Below are experts of layer 5 (counted from 0) of a mixture-of-experts language model. Rows are named router (the router's row for the expert), gate (a neuron's input weights, with its number), up (a neuron's input weights, with its number), down (a neuron's output weights, with its number) and show model dimensions 0-191. Each number is 500 + 40 x the weight over its row's rms, rounded and kept within 0 to 999. Numbers have three digits each.
After each expert's rows: "mostly gets" lists some tokens that are sent to it at least half of the time; "comes before" lists some tokens at least twice as common just after its tokens as in all text. This comes from a sample of Wikipedia text that the model never trained on. Tokens count by the router's weight.

# expert 14
router:465528480495506505512468512524548515463518457536479504574486468452520579537517533488473488527516461415519466536521508488528461511598386512561457472513550539502389615527580457456469494549467475471543470523443409588484479453494510508491470531473470479477511503540508543432518534473496514464549474471557511514459470513493560467508498490482518519505488452446448461558517550533534544540502594510576531467514570482507497430415530470499531476457526474518455499456498497456500485490520462459477450466526451505504476539594524466521451532513435436507484572504555459492521541480523589485
gate0:434452435508485518521439522460525445522589550419529525533559397504575426451535509502531506468483479510523508436523471514494494591522504515484541534531548550437482468514564469562497420597527558531502562515446484456494396535490492394558481465450508544461495464544523526489503572524470503527568437453514564490516479525537528504480446528476519470589491481490521481507480501452480510517541469481452482534544491502509531541519520506495518504503491546426429505556496508438553536473473562564519480417461519511462523534561501488500546519444468487515491489492458465476522524455536441490
up0:491550480509511428430512482515492580462469496569475478403462465451458480559467518482503463547542605449493524561464477466530543424480476511522534493479458466499504444487459567486474453480504521509497506424548441427544513522514486517542521477522507528483465576455494516516451534495508459447489540587553457548522466430451459472472547449467419564479493505555419573444460540508460525457432490473455459532478431582548470525472475469475506483526520529506518532481448568544513535500509508539428509517489522512552484545432506514519505552491582470498491529504491539472472446433441538512
down0:506509473491539446511482513464508537509566529482474543522544491498508498435430553508527473521511484513470507546523503420429507545497505467504594470535575539468422440550454440567496502515503567506465564485590516428544430582465517443502436475515525511526558573450508512552467493512531534483527471482501485510510539497488583504451465513506503508514499495501538482432479400513574491439600453509486438423463455437427499538500501491506478533543551554495437506492459504454478460464512548542530489524437509477447522543528444511471504552461518439511524483534531482501445395525517455486
gate1:537539494496532534514508382517502439517520411481502547511528449504507485479555532561532449417536464498493438537554477528543508558554535492429464489479549480497500512528611496403540534479448468520472518465402526466517472515475499562462555499571540509446468525460518465567496466397506547471436467525481442479509489493440486515484491558533541502463517478507444449535467549489540528564499492443533490533523521554533471502508496524572467497457470513565477450469586485558509492536509426530503460432554464503513461540477465504501443529464442476486504530512584474514492440505515573498
up1:525558505494558520435501498537429483536524486455511474472476501496493468541516487545484475482540525493462501520507402523574509504508523487441417461484534539532494546495621564488533461497470497550464533503446465495485490510407533557545478510545495435469482539474534511504524498469503469518489444496484510508468498432518533506480510555489535492496552469459514446534485449553538561564485545514544471467523509541557464511499529583492510588429455508533488491449595454534513489543461507550505502475622469571538507473411507494513472523554455444438502517570552548441541484478573599489
down1:519420497516485464540484481421499516495485505472530534489537564512489594536588501472479491525531500466532504519459478491444470564505566566487540505535498543570524473478504481478545521513502470424499449453546455464465463463509590487442571406523425460516510583505538449501486444574526520527562533542490495483511421506467480511532471552546532498558536430534509494545482495551424466466586483434512492560438494518524559482534459456480444513527517434439514575531510590444492532475526522516524528499525532449463535525541551513495455464484511475557505468436438483480501506446442504470
gate2:488475542507570498475469435503495461394555531429540448531502466511444501449494444560510461499466526508370571519567504543455467501433424510514512481524454549446454495531514403517494472467515507441493509482558444534509442551494600448404440470510498502558466497493522485488544474502513486509479486532519553525528530477488565510489475435501450527531471472506493486453564517490587513545500581497553502505484518510544466491426555465501540549452560464460493438438495484423454426494493533497484467547520481500507512479531428519549464520513482528502515514522532463546481534566568500485
up2:462468489447478591504464559532528468428519458498526537475503542554442478479520465516466482483540510528415505516468565563455539457532471490479468480476455556543541521510481474581486481459508549469456446508482426532523450516512488405487468505513516531505524554489489567524528480513424540514459512529518487424574495552525481544545484489489549498532501439456436453526467461562568530522477483437514490513499507537552537520417450532511470497444565448518442482455517465449481486501525515491469492535500483461490517525538448532591439584498465523456464629547546486495566524552569447514
down2:501495520454470485515534517441523543547477504571423487444427532484581448461461555470464529536534417561599463392530481494561453481556456501463459455399488497514537543474457489447430481537481502457474482475499551462545519499471504554462511444536495519518481507477558494458461522527481485520505436496476510615515454512488519432508485487505523566558566451432534498511457446535447534454541443472491486501485518420496421528519518517521449487603523506522440506509506421538531560514460471493492537496446541507506486458464507536494505504459487445421459466505473548511485501490461492514
mostly gets: " during", " However", "==", " after", "After", " During"
comes before: "\n", " the", " The", "==", "The", " He"

# expert 1
router:501440544526496514503457471462552531536461495505491531475544497554558502543539511501460498457418516579467541457509568553572589484541502442434465450452516468502523518529533549493489463455477536486467463505481519413527519522532438445477464554596542512422471493443399446527432474503534515577493517548567463521505428483490471584485515556531481508473521517518489570546499435483441423500554535477458498513535510448496532496549403463493433475427464556527502540485479500481480500557525483536456467488571501484522497528516600536539532521541526492529490511491517495527460471535472490462
gate0:496518558447438456538510446501516483544555427516561602472445523585530423469490482474555543461488489563445458465519567478418521527445559486485556465486479472522525471563511492464515468520500521502541497541576454411541450496478473441506514561532481547485515519464486510448473573455560437518513490430491488457511520458502521479442493446472521546423510480464458488535520462517500537450494502416488569594490599465534504529510476510525558502433511480554447520488559454464504464512513474491518547531534545455499476528458526528523470440446515468502475468504528478553459440524427477502
up0:471507484485519518468540459519512515459476496462505485483527493476448606546468520561464458551498540441533495539520422485561447530467485531526498567523513597502475544469433527507465573501496495502435496495500575585479485517526489508528500437401529422554567524516504551555558445513486499527450531525495550563432520542470465516467587497559469461517532518501513565435426511548518531516514431519531418523409488514480456458486496537517512505574492493444496463425459512525476511507511514509452512515422490469448498493510429469471502530509461560455454535518508496527529583485501519597
down0:449558515553536477467487486523493486506474503492481502512550471551558500502501513541524490517500571538438465509545495527483508545435523544466501528457501558513478535510461526516492478551535544504559558418568499554561439510521543497533553514535536510476510460458540459532458567435575510549496522412502642533438471518426484517461496492486544397397465491470512560471570488555483526454540545520537537543476480510462483475598516500451475528470423516456495489514504455475511546508483509448526534552548476525507435493568500483474513501469430565534504522506486445539584539460507478554
gate1:475494554408525407487528515491507514518641455507531519488519500519517455526526497430491479467516496473482488555450518523562501484505537433483494533499512531470452488530448590483487479464492585457469522478484561465521473484521536493575432520482460506508549471466542522524540464432476462480587534483565440551529532431491494469504516524459439430488496548480524504616557427456509539457520515565542492452471469508496428530482518540440529532489485469471455461418411471510513506515484482495519518491580482487445439511541538453551483519472530509538464600459563508521495466522474480510
up1:521505459542528439533502453433560508556480494477518493546543573463469529513490484537517508510486470528459518455493405586448465493429521495567510550510496498478403448483589507565530475462474475531553508493495442502511543471468501475445511562443543517394450481505541482483457547502422489503569436492511538482473477514507544579494479461552554464458543509520525542480421440532505500500593510505429529472596528511492477536465467508573572468498502493569544484559506478531510436549453542511482449486466448495483580518527525466439492543517497553477521480433469464540490504496476456515
down1:531567512532487466488557489397595428554535426540462528528474514456480491516456527489483491541472535495436480438548485519448479478486467490520468539484502537472488505537514474500473513506456494435558632516570470565463549531432443535541489504464482524585483581495522514491546531520465495534518532470507456452473525553476477527507506490519550486410454509483555441433442542566496515475514533455608510498517522520516539505512501512557515545519507469590462468525459513524533483489448551512571477532510530562584530408513457587492484499502493492510493545484441500496527466538555466503
gate2:529496485546552418565547513478501526512538502493533552503495494519472443440499459463574504526434512465541508488497501522544444464520418482480435468490510473491488504433489571500426450497508464476479472472424550492470528486565468490624502465551518512474533574522547459573451528475497471471517464494528507498520456520513426555464425495470461505499497483498497539512461503541486472459520499514526519510533476548524408517456451446537457591513472595465480477472514484490445487566498495532422515537552567505457514461555507419479558442426431495546504549540555447463519561573498505530
up2:471461534542526356435520525466541495481511426526459516467499482521437463433490385481519531521446545544493482500504566457488453451507472605507565487452469527511513519519535508453537522528541530453539511492484493439541463508492516536443491436489503550519489499524515509521528493436543415527588504564518523552436495495551450615457466513489523575548513473514499481530483574460551514450453485490474399485523474508527515472491486494454494429529465538510492504535538421487564450524465496480496490445548553456488557542512443539496503560487536468558477480537455505507519475477515469542
down2:498422456521538480491460495435483481502459481467490464460482453513508454403483496490475510469528494436529462509477510447523454468438509608454531550509489471456595522443496507559572503445501445458554532535544445542501488505430577587487539457535473506504450560532516414517456536471510527524543579514490455511555436401492532410506557510513482536513575453525451476470524512462507517470449444442528504521511475523473456500546492514539489510506568463481533539513499510484570474575526484475504532525431500518471417495470507518418493517485500559483496430510523480554457532547536510555
mostly gets: ")", " species", "idae", " Genus", " JPL", "ensis"
comes before: "-", "\n", "|", "us", " =", " ·"

# expert 2
router:512517498456526547494502526512512443502509543504518495496476423505462503503497540468492477482483460454521503487513448453567556520438556533497519477516412487468505388555491487462501537504420490487540444504465520487537568532513471539525553403533468545442491473504566507555536566521520489541496539470466484472474563523540482469549503596418531536478517561483519527464435514449469456554460532552517522500480505509516455547504534506578499499563528486533430507450503497582576423422499406567545483512517564451535491539440507473405480483459492548417470510504513499528523491569468481466
gate0:481484520490482482440467584485531522477515411609477458473554436488505442463501485528515423512554520476552469497539491497501503462516522475502508452478565452480455566546503487478551472515459526450495515497458519530544451507446509528548534560527483501481464512501474434476434627504527565497511530522605511517523464536489473498566494523451383510468495577490511501476497461407458507488446531547513514523499551507539564462507571527496490494509452489525455459541431528501443415547483524442538538528464493473519493494450459526469432471572464532505535539432485526546491514528559484426
up0:456451512531456502522481521507505500420494539520462526542538463529485481569485512459584505536510581585532528529555467473520537506485400481552464464508466502586478428417513568403468525509494515486518488515527496482506527513466542569530418542545547450490579502483494525466498547529536557532533496484507541475441534472491447474484453490536477470539481499517483510427568502505547505507510528568547457484524528436467506578529442486463521444486510527569488550439533520473443461558446548450516486442583425479510593490503522487408522498500539459511545436534508502524544462507477477469
down0:417559513548518587486483561495458484573507505540548512483528556523546462395544498454489523537430510513494447577530462514456510489546502481539563495506437540465526478496515509524568556462474497509438518451471517390438540544508495538466508464425547508509529441476520455503500484457486511576409467494461517507495459532524543531491485482489498518518539446551480489447544462487556520521481476441524503488494481478454482483551495489509462516469424505499492494534497492485510467529488415607532478538478492538484601515469625499533543461517561485458500474579461436546419509463518528510
gate1:472525545524515459546526507509508533457426483476484477501583455466490527475526492538526608433564565521491470525516501520516535561475429516482473508508454421440436535514534428501513525465512547513481496482496503469425466518434523525477535470522512505539480486477545481582543536519543511509432505503491532474509528454507536549606509566512517551514499557378491484455501512496559528530495480466476487504455555471506614511488530460513469479437468520518488484508515470525490452493446537542504518444476491439534510493442436400527575555571477550454546517551518514533460522580493567425
up1:512438473570494527536535478538502511471507539522405484447537541545566516507498451563542509574458495488559493485473484486524404539494453487535412519525502482459548519472544512525470520503457512473541503498483456478527542549536599445483492538527534501487450556521474575498512461494524478533465484528517512463549585559505448525532501468499501567433522513514473498457465450534545466480421465501490563537508516467502434523428466541486491537514560518465514542485574517481457498513490395508540528572575520525486486498420491468483444555465488439597500456505531554392499479529488578493
down1:484498531566468548507454475452497471518509478470512538515568551455541504473586499531529514510558523461501444514513469498492507548491466520498572478458557510483466573473569545528476465479504494456476517532463565554508446443478494527481509522573496454526475463496423455472539500494564497561539469562481434462449466467481540497497445529500446487438515441509517476519423454499493424463397505489500568485460553564537437460488485503559478493514529507502609499551534421516457490480499532499522488522483513505503514474405495507545481463401506422469543391418525458519539530573509467497
gate2:507555481501571511521470446487530481518516496485483505417496471508490474472468554490464528519538464465476532540542499446559526477473537513550528493502495496419454566505489491430539543497548450460490437463529540524552491577510447472533455539522556537511443467497523448491510570532517520496472607490474494546545527469565536501469473531411457528437435546511515493556526568419567536533519567456549399529545558496508560503496561511515485538460488517529459474503558485540591512559513533440488480485498501463423437495466470495463513511430491474415527454486508539508425490548524576478
up2:522550481484495495472540520494551522544500456527518517492594486518538460538514518445493410542414472528524491535480530463527425501466536512461494482503533490542485535537445520523537524500501507455454487454460576534564483532601496475416503430516456508475489504417515557485548525468522403499471528445554533481481554575581558525485571542489472544498507448431523473476471522529492465534535480473527521375508446505506536478539519481438506504554503517447442531496524485456454450518507574521497520532559477568527527459513463485504511488471510487506484549371487439540496568548448478474
down2:465494481472512530576500585523551545405424439493476496483472491498476560456505499547500488510422471487492499478533505532468471503491526516523488554525531495504486527534496578459544489455435516513519491522450505512493545535462496518543567626483463533502436517504498485428455424542488477518464571515507461449538478446465536524492498452458513511543537433513473468568571397529514519498545454494532492576528460592483478462496528478479486427499505433507539414558449478606515599448446432498522458503498497472488508452541519500573519477509491462506490516426448511475536543510526499495
mostly gets: " January", " 2006", " August", " April", " July", " June"
comes before: ",", " |", ".", ")", "–", "),"

# expert 9
router:530469547471518551485529508556426522497536470440494533463518523495455518472503465494482528554471506477430471514530552503540463433511524491534437555525629540435477485453454509559495546423561500526471560478521563507531453499495491481446514488448496518554540475501542483466477494491465483452564494539518507495500499499514507452496528488501452475474405476559492534498525487545495464408497525467455513497521570436441526445461510529495463525580536484569604588508511514576486502472483543571520562492503525537528526499473515546471397531501553512570504440563510547436412462492450521491
gate0:512563502504501494555517486522496555512486446508446590425482499555532438539450527522450476523484514459531483551434500493508469431508459476551522554463575564488536536534488501437502470427444566489517578489568527526518424505443497535452477517483559544540506463560511540439477521539517486503451540485477524485498546504476495482463476450540436434456480508541436511493462552439534468517560484503498568488475507494501426466469491487481440478581514459528494470488489528534520499492486513452361516553496540561437527428570548622550520472490544513567516484532537492495520510474543493510
up0:480570542496537469469451513474513470440475519475441500478477469514516572533536546534503550508423490519476501573567543556516563477486500445445470516514488455410467512558480467570456503549501579529572465475545487504461501511492448510551472445541485469497493524518478542484410454508528432567572446484488533520427441537514516428528510463571501610472445477491524492524506467448463498515575478495561518492476469503522538611489502519480508542481457495452492502585536525473584506500566427512554469474491527437531578465508505454437537527553503514462550474513513519476493497500535493552
down0:533408418466533471561452497460491510539445481519557550451473479472550508494431544568459556533566516457431411544490485547528506473421510522472502531530476520460477545456495540498464507486501554472513454486505483530519422434474503499522486457443499522492589408508464478493588454505502527430565494514438497514508435549467518538526530491535600535515559528438540565504507517472494465513525561518500485501502511518524533528478590486503501520556478454540524485454527490597471486549546474530549467424489489515557572467548542451490513549509507467421501513473527494475467573520524537515
gate1:502458527483474498526546478504496613471465446517467542474517477520469488522477517455410495527516573468542449460518524587536473402539499556519477468468575493424506514434507470467499523441508482544501493502528518462491455552491495480488479525466477541471523537492435518490490534532534552454452467508445555525500542491473525519537505492418543475482424475538497543537441528525477519479494518477547649451600495375551491492446488458498457515535501508480491516545464486533580536494523498501563532542557474569465559444536446483480460440523505547513481478525527440517536450453530496452
up1:564480502486477446490508548554491567468527456531520510469483456499516512546467437523462428540498505469483459543453447438574541435551471512526470532488535487536515501439480529499518525451499524565581450558540498475504413423512494511607395472499553585532480474498531507581544494534537503503499421529478507491605476493502484514511517558487519461489455419502436462559488459529510494431444468550527523558534491498559517460474546480498497550541449479481521485456462453575564538517466516504454553451430521548515499482517476486485531473494491586504502532526509508504528481475507607466
down1:490429471555517539527492491556515478447536485530529523483475424529536531499448548540479516493521553518559520497433483481486495581457569503479491457496376500561526493459465542471485464582512523459502462515496534500386498468495488499554486439560531477486546492436520524552542484512532520508500508517526521454505412349477482515480513466488520498474473592545495535546547528494499504502502459498513408507515497577547532474506491479538480486489527530463436495482604508417486515466547487471473478581540470515447527464538488450457426437521456530483503580455516572510508524492463536495
gate2:444410523480516562449467503550479546552486534454497503465498542564496557485444453506472453567513499474522464545522535500506459471452503543518498428439511477441510493445527465535554511525547498452476558524490547524528542582535575541453500492436543536485512441527476502593521509506497415537500509523508481506460504544543548492487471570493467554465471488519459498517381551532573539461552465501474597497509467494549490459479478476539518533485499484525577507498430448555525500433525501550511563525507458576507532512467468450574434521524548575529459489554547533493478443473490544454
up2:462478456517421417555467545520594471543451467516454485498518560477508520539450490536486562514428527529501489495473507599476526445525531527469423540421475475551498464477510606557516515480588536541481513479566496553436536499530477501427508453479489490476521471464517508455462479497552503538450501531488533518490471566547483499500525499509558443513484516533522433494482487513463517454504510526514528487532530534492533496475473437442549548572519494509571576481600513568585413502528496531454450506502514557524509530428529476469513500549439538530522474494514591446477546534481465446
down2:530455442547564525502439434484503460500471478524475473485476579523510482456541457503505579509572519541433499487555511485518550517472516486546568512518535574494487474527561526433502524468475513484540478523523480557553541518551520495614472459537466530537540537426512486503489508569491532490467449529509482444503521520499459629432488586551514562531544515629502498534480518470458467447507491493471527431478577469484518531474481469497568531511431529545499475462489486499421446513480482468427449553500508472508556452541483501527525503546552482491428508556457480536537508525423494468
mostly gets: " MPC", " Total", " JPL", " %", " Votes", "History"
comes before: ":", " |", "==", " ==", "=", "==="

# expert 5
router:475470446466492470551521465486468516570475546402499515501533447487524432498506476517497571513527525553513487504497443486476529491426570516468487491502442527518493419495482560490481532452468509520435535568609544456464476510451512496490453461517465457505495513456486512598509482517498449556418490454442547488538464526514481589520484461518522391498492485525537521482440490520459521524545401434455457512479480575530442545565531525504518504495459547495505506500535463578490515511439559490634511522457562461510460419533502482506545483527522456549535494459531541495553495480495540509
gate0:485464519554446497487547447586561502501440493505437482483499465531505476502532596494461523577544424516470503465559472458509541508553561501497503499495550499468401505561534453530516530471479470548528505592516519467508531476451511491556495488423539535586484489414506468528470577401446455532438465444494475467487474528467488462533434404469498499443531477521447532447487477603531494547549436446554517507564463488525457482485523463481543536481437510486511535452537469507476451474502516476506546501487487453523529497490484534513501539561576538450578477502495532556520444514499482496
up0:556531483551482499508531491519464477423495480527504498426521521496432506526479461448536482477502489552433526559479493577580495532460489471434532461561484457520478581487542490424496507573558407537406578503503503528521492477477451538551494460517493512557515413424458481536541510573443448486447472540499496563488485461515530454492421503498502514517473454506512467471504488513436517417511553458491484419507446577551503510472466493508448462571484484466522558510533374508411481499483458497556479469551467440466479548476533480460462493489514524472499451499466532512503486472552515487
down0:530516545532477495540469414496492475491450451496443470435501490471480493525471441467473462496517547560507461541474539558523489563447526525437527472497477457526486485457486485474505566488538484484481493483517519536543461564528441518522578524518554465552529538476483541505514470593484509535541547468532470482515530470510479580463484434561539519486411525486426481499501389453506497510523523468526525533579520542439528511580494480522438451453497492465427528506446438519560463484479571573514527488526561519443465501530525468418548452552496474412497420499562464559442516524539558535
gate1:513451543483449442450516440513455423533580491475503527464549461475427430428553518552517460533452538431460542500440468464514495517510461558507526448497467489558503476549531493571462462525517522531485478498549511493501516432514486473502498544486497504530463453499565445553447516498508485479398506420561485481541556520498506518494430498591447525531544506491473457464389562527451499522501457524501528509450563504508440537507486557544437485476491435521505482509503545537576523558532433548541521473513456467529474527581540530504565462511489528496460501490505530570540604538472516518
up1:493426484535403584413498464537472487551577481440478517462508441465459471487561587447514559488410497498468469517435566503515491506503551536520514489487473512475444549454459567513503485431478505547391526555477525536475490505454535489500531542568517527532493482490503564540469522535528486449428516455528464532483469525518500530550445487541540490574509501498582456534418512483461508496535511492504495477595506485469435484501490551525489495456491539496498553593524537398580476434498453451494470539516431493534484462498527471496541504549530489524468490499506573473456526531485540477
down1:523520453449462502500515521471484423554484470517520482474492464511434529437599472475465584415534498494567511459534508513508411500510565529512468527481465501520460546466514524502449541473421461439527501533517541573513485493477531476529504487569437525558447421492515472437505449494515463488505395569536537488494516487425526501477497494511481539473490470555534544432562523490427459573428430496487509424517532503427523457532515590480460507491493435483500469490462509396554463472499522491521457504471503451542479540543494465508530512577498491503522474490514482459496596415491481492
gate2:448488449452470485485493543490541473500381483520496513486486494497525481501512513485482526470527530579630469499499490408571492510511488498543511430534528437477479490519511590468508523551580541532459491550507530547525384468558496563503455517563467513528447545512505415488501458463518555568521475535515500499522432551556488484503480488599490522452475561508498504488552473532537556487534511507532533474512504518486412461520492538475474473507509504566436573499506490478488424510525558464540501532480489515558536448487546424546554464421514476513497472537481510414469422505542537468
up2:453543502512491434487496471530515580459513480531470481441567551485513488561462483455457538494474533508478474473469573465477481484537527530435489484457549481513502527477451567555555521536548534476520532497513549460519488489439539584442469592568509524488493550440554491453528465541516529497503527411460461454342490531523489514476474548527496459472421514501503513546545437441460432583590522493522508510524541523496467512462489454473559505499525502446520451439447450506468503444468531506530494558510479545542515412416491504507455519483507521527539518502558467504507494590458517514
down2:491547471564479476534505523463538527484508464484511508507535517501522443471483512517452589470483445523529489537507542470496476526564557549486450565482541500494532561505506517547517446550413513481484529540534509471425492495481488546510524564488475516586471491498516440490509466490526486571489503478477517462499556484459491506467462512541523535460513506523538419514499494476536455575472510412564470452462571571450440515498440455485464558499478545491464548438463494518500483454424401478508461504389438474546514463435502512523512511511593472448503541383552561530454471573466570495
mostly gets: "ina", "ie", "ings", "ne", "se", "ade"
comes before: ",", " (", " of", " and", "\"", "'s"

# expert 0
router:516546460506439470513464479461442430553451488459499540477462529439540500428524498488474461467512556564556516510465522438504452504442587506516490510538476507467465500507597482474525474508460507464489524495532524533589515547452534530452492449560489442523579502465539527569530471501530542567494475501451527507488551543553478440521469456566457506509487477598430552479498532511479463483500460475517434487525537517550480478531527471473451544470516512436543547515508485528548444534531543523427472402514564509398404511526493561543462522450505486561470526476439425519533511499528467525
gate0:487448507465496481474529521409473464447425479549476564485443539465511471494527547429513481429497484492609468493471539562542544520562552512480538439477470519429490472507546489502518569561463518518487414488501547477467528501474490490489475491466461507444543573497541465485535548487573516501528520538498519506490591524528443457492502477574513529480444557533511469513432544483490508548589474531503520445576537528509512496430520460559517551477511478519460500485489506506520515514507433460438588451557587552481396495452439510501485505390459465512517494498525456508462552493482474473
up0:489452482460509423510506484436477467530481468553513492543496490461566522465478492478472567448538463448520520589499475570540556511588520516475545472534494508495529466546467528466529498436547466458483464493538542425491566449498482456471480525567485478463597551505508473460468491461422520494470506566493450446492501580463485462480522500507579478538553532551455556522451473502492478530482417418491533461560431519482439483506497470507491554475504519506536486525528465465408536517540454566516525586606595573489532471463483528466452517513492462557486539461513481519482475494547477529
down0:545474493508524470512512470477462470502472431524531418489496450534613419502496551557527509435515465454489504463502536570509476453524497470484548513611521498466470558474530471502559494500517516396567515466548528434507525479510524513455526493549494438515486519502513504504434484516470490505487502573475513566479553578490514494556542527605539596461435517559435531531523507526440542549469505507519505471512496430538447474533506492538498475479549513526550483536479405524525484416460474474482519481567539488537511522431440474570545533455500522522450543426520483517482487514578515449
gate1:495525504523515505559495518441490412414492484486456558472540443528510506472520494481592606455507507501555537526568529463530519537506529430472553437519425465531420512431494480442546472494489527587500478520487466513487472486436495463516521452572493434558484470493484503506470455453534521579517479531480580487445512531468447558472478521525518557555521561468511493468460553561468516495491486503533458479422453569473528496482544430490454542519538489526548568496541475463558446528494550478465508459448465428532459498513456492457514509527531389514507558513510462437463539454527494501
up1:569558454457512546456465509510421469520482484482464555503543472475524501517576482560495551462502422438498575553491524594477451468496507499525560444547547478481529530527476480467462548501505499551411549463431502535461521482470491495472562525546519520486554444501479511398538528530537509530468493545515478512462517496532529498517464488581452462512492493459453452504473538532479576517465455478432435501472441510414504442506455530542531538501517497528528572492497492576484516523481445553559496484528526442437533477556465461552520521529432397522494561494471497577465421521484524542
down1:504548570529475514486536472450525578560506551486526413484495462498533549483517502490492516480490529452498514492518496463498487589513483527496547445547580498504453482445479544466545523588560515438433500473485561497444500528506485435549578531483543412464449421484495527456441509480549508498482515599505547485468499436517497535560509536575471460524511521450458487506465586485529520444466473434434495455508502509481541554435488419443515487503494531529560580590519511453439479534456526517473519506560450457552515478486470485561481462472519513514488453536429482527443518536501445480
gate2:464444525487491444538487507398442456561501519556537499515536430460509517527476512515455472494466555461498538436529526429496463524490526493489540512447501520497505521544484489459524512504529642509428517503453474562522521542449499563516460571534487473510466461465540560525472571535504451537530470521498509533437517512515540433496421510511471496465572586473531474499453514489453492499468511414533482427496523374502507535513533449442475566479509501498562554429456569427533498528526517490582436475483511526511481511532505510447469521429491512459476526550557466548449477481500520548
up2:578417500449489530404501522520480485479535448510500508547539474523447577481465514467564503493507551462524474542521493488469489482509462493592426529457486478502475544533511490580469494500408475511476521394555485525486488434475514563519503378467480483425480502501456436525551450523520543505529471642507550525450482505532493470532462463534464453552500485550495522492491513434539485585567520506545458569476529474528462481453548518447512501494483467519572499500475511396541492486483408536517474570530485521496502461500474477543564488525528458449524513496502515544457513523528518501
down2:517516526460538536426486561533529497528548458549536480458468542520499555519594523436568529558399587495526511486549501501492486506499469560532555528397514543542470566510499539494506483597388432587518503486495451463441515484504479466545490439534534476540425444486506476529473472479448471518510480564553551417531539494481457508481517513435453502453496526513477464562502522510485473458543552527502486541450544477515444519462486478477480526499432484512511480506549476478465507417397440502442469504487500516500484477457501505512520497553591460498538543453446476459481544482522508469
mostly gets: " in", " of", " on", " from", " at", " In"
comes before: " the", " a", " his", " an", " their", " its"

# expert 13
router:486463516471516482463484459464530532485483556492508479475514525552497416432322469507509433488509457562516521489505462484415477524477477451534529501511483499473485529459431472584462537491502467500437527502534493510543515510515510535460443581452533510570401515505512530512593472483500508584524485538505404486456503466549487455468486452492502516488586484508472460449495503517482563508448500515541523496551469560551534478550444580508500515547472545528523524484492595472493570473553504499573455514541565454468516476498518489467560474498510530449467487557484556438515500503552554488
gate0:453465484555554450435506549507443546492519447438434478506541475532481453483494480492527490410534434528512453525486524499476525520532574475504486516535474422545463423535478510470464538545524604542516487545477523468451478449509501518508534549558532482520507458539574530556495519474492493494542452475405447551473550457573539440546506499485474521480434454601503560528547485497487551475455538573507566430485510474526568502462558512536465492529539444507453475473485543446531524479485561542502446455546485543495505530525475464473540427505576540463469547488549474443482452481537555507
up0:480548528457478467452446463539478432482505518448528477572558512579508502535471519460515463572501517527561431522555531559538469466503533471436516515554503562519539520476507479555474516531484495471454515557557497489485415491461475485560419524520439523508487464476510421447563485525540529464486554474542494522437564536475555503472496552556452513510456544575458437496524442507523567483504460527509518490510516542528569447512526480579543495576428427485465594514480505482501483538502510484517456513441435556413518545515583550526505541513431489514514444489539523469462538473483453524
down0:507471562534538536506454503594515535511441481487496470555460451513491558439508508520492462480490529432496422417452492525565574465490488509457436520496533440515430460528553482430493497501499540480482542536536482436462429494533480538500505549549468435524507557551450489509442500510533454489517500517448471513551537473559505541489481526481491520469463463633532482540440528522536476505514521515410545475390479547484576548491482488511541446539503483497499493560497480491451495442478461519572543438526531505547491524507475452488568489481612487528452466515458456513417539517503549464
gate1:514520514519495476464500476525499624562463522460534473569469430442466540442560555504467473498551522498524532484470552504534550499550479515542428552509540453530573500539508476524502517529521453499436526493508495500480447420540580448556511505410479465497518549509513467554448483477492545479591462510489508547565416522500477521434512527432489452458503507470455557494529471407525488476533489498489482394510533474507473477490429442464464486552475482550500510489523476490442534513496547495545464520489451525532533468487509495574474486513568482424530526564482559498407581505517437460
up1:453546448527485506463567502488536465481539485499480483500467518568545527506462526427415494534570533527589499537456477418529472478488587540473522483471534426494507508574460458452600499532490550500459454553472523524497539531500496507457519528523530580525529466440506473543422535569539531520454548430485444506487478479480492529526447509478439560534462509513508524530433547451468589500438438459472501455487555457484502452485495492522491483533495539393523482453495411500554538485432465545546437506537519499483584550449477556487466504519442511464525508512469533464474537458508481485
down1:485579503523510490557470495436488502513471477536447435457503494572478438539451436494420466533595551458534495507479540454528478510525574486516511483517517545526506452503502491486576515511474423479507503525498492508427518418522503487487542605534457599500520491522514486524435536524474557530404479451456386531514479457446506480506441496450455498579464553490509434508539443499526532518463504481450470527436463516445482572527527508539522466502544535487514599487500512502530547511359480513474440551535498439497520472494445532489462504530483515491485508539504520462481444535481501498
gate2:500543518564547552479541515451584520517509484477507526463499497549449501504513450477582410511499487493517421486525558521508487515532499538490533514428503507509505547538461424494488502568463582472413471527541505608515459501551591516513551487447548511464477506556495526576525559462560518436483555526489544507478512516584504479514547543477498442503494464551486515479411528612499436510548445526508488429515585492548464459499516507444516498509473556481512540468463496517518487484507481479588539530502562458520513510511484527400522447505496525458570466442565518490480546513471504473
up2:472531486502533513573497409519535487458512509420503533511465505485513499456473538454472501520445449533555505584554565463534427513544550474502522468516497542472506517535492524464544485476479488473510477397507591497524543454520563523446500500415462475491522424567487426447533522510408453485533478454469419521471519504509434521500462544436470427523460510455528469442511478516462541475522503492533417551535578453500538509436452468552554494520470581470463471492467478530501498465515518564496482518498465577500557544532489469481417415493562489554459503463531498542484561503486530528
down2:492443551559511474489582552562568521465594507540405539511504517487447528522489498464558467532561505581549512514581474417531545531477512561547478515519470472504508523532442479503570494511417571550538523453513515558505508515432448536562566507471487497492518475505569471526627588537465555462586517490451501434500454496469463518535526425538517468496500465545506464448436473482476472500486526555574530458499516453518450485426490542499471473554465527474474508491540509497485491484478478466438507466531521515502509527496467491549529501538484522558516414515532549518500498455512506448
mostly gets: "),", ",", " used", " released", "\",", " made"
comes before: " to", " in", " the", " and", " by", " a"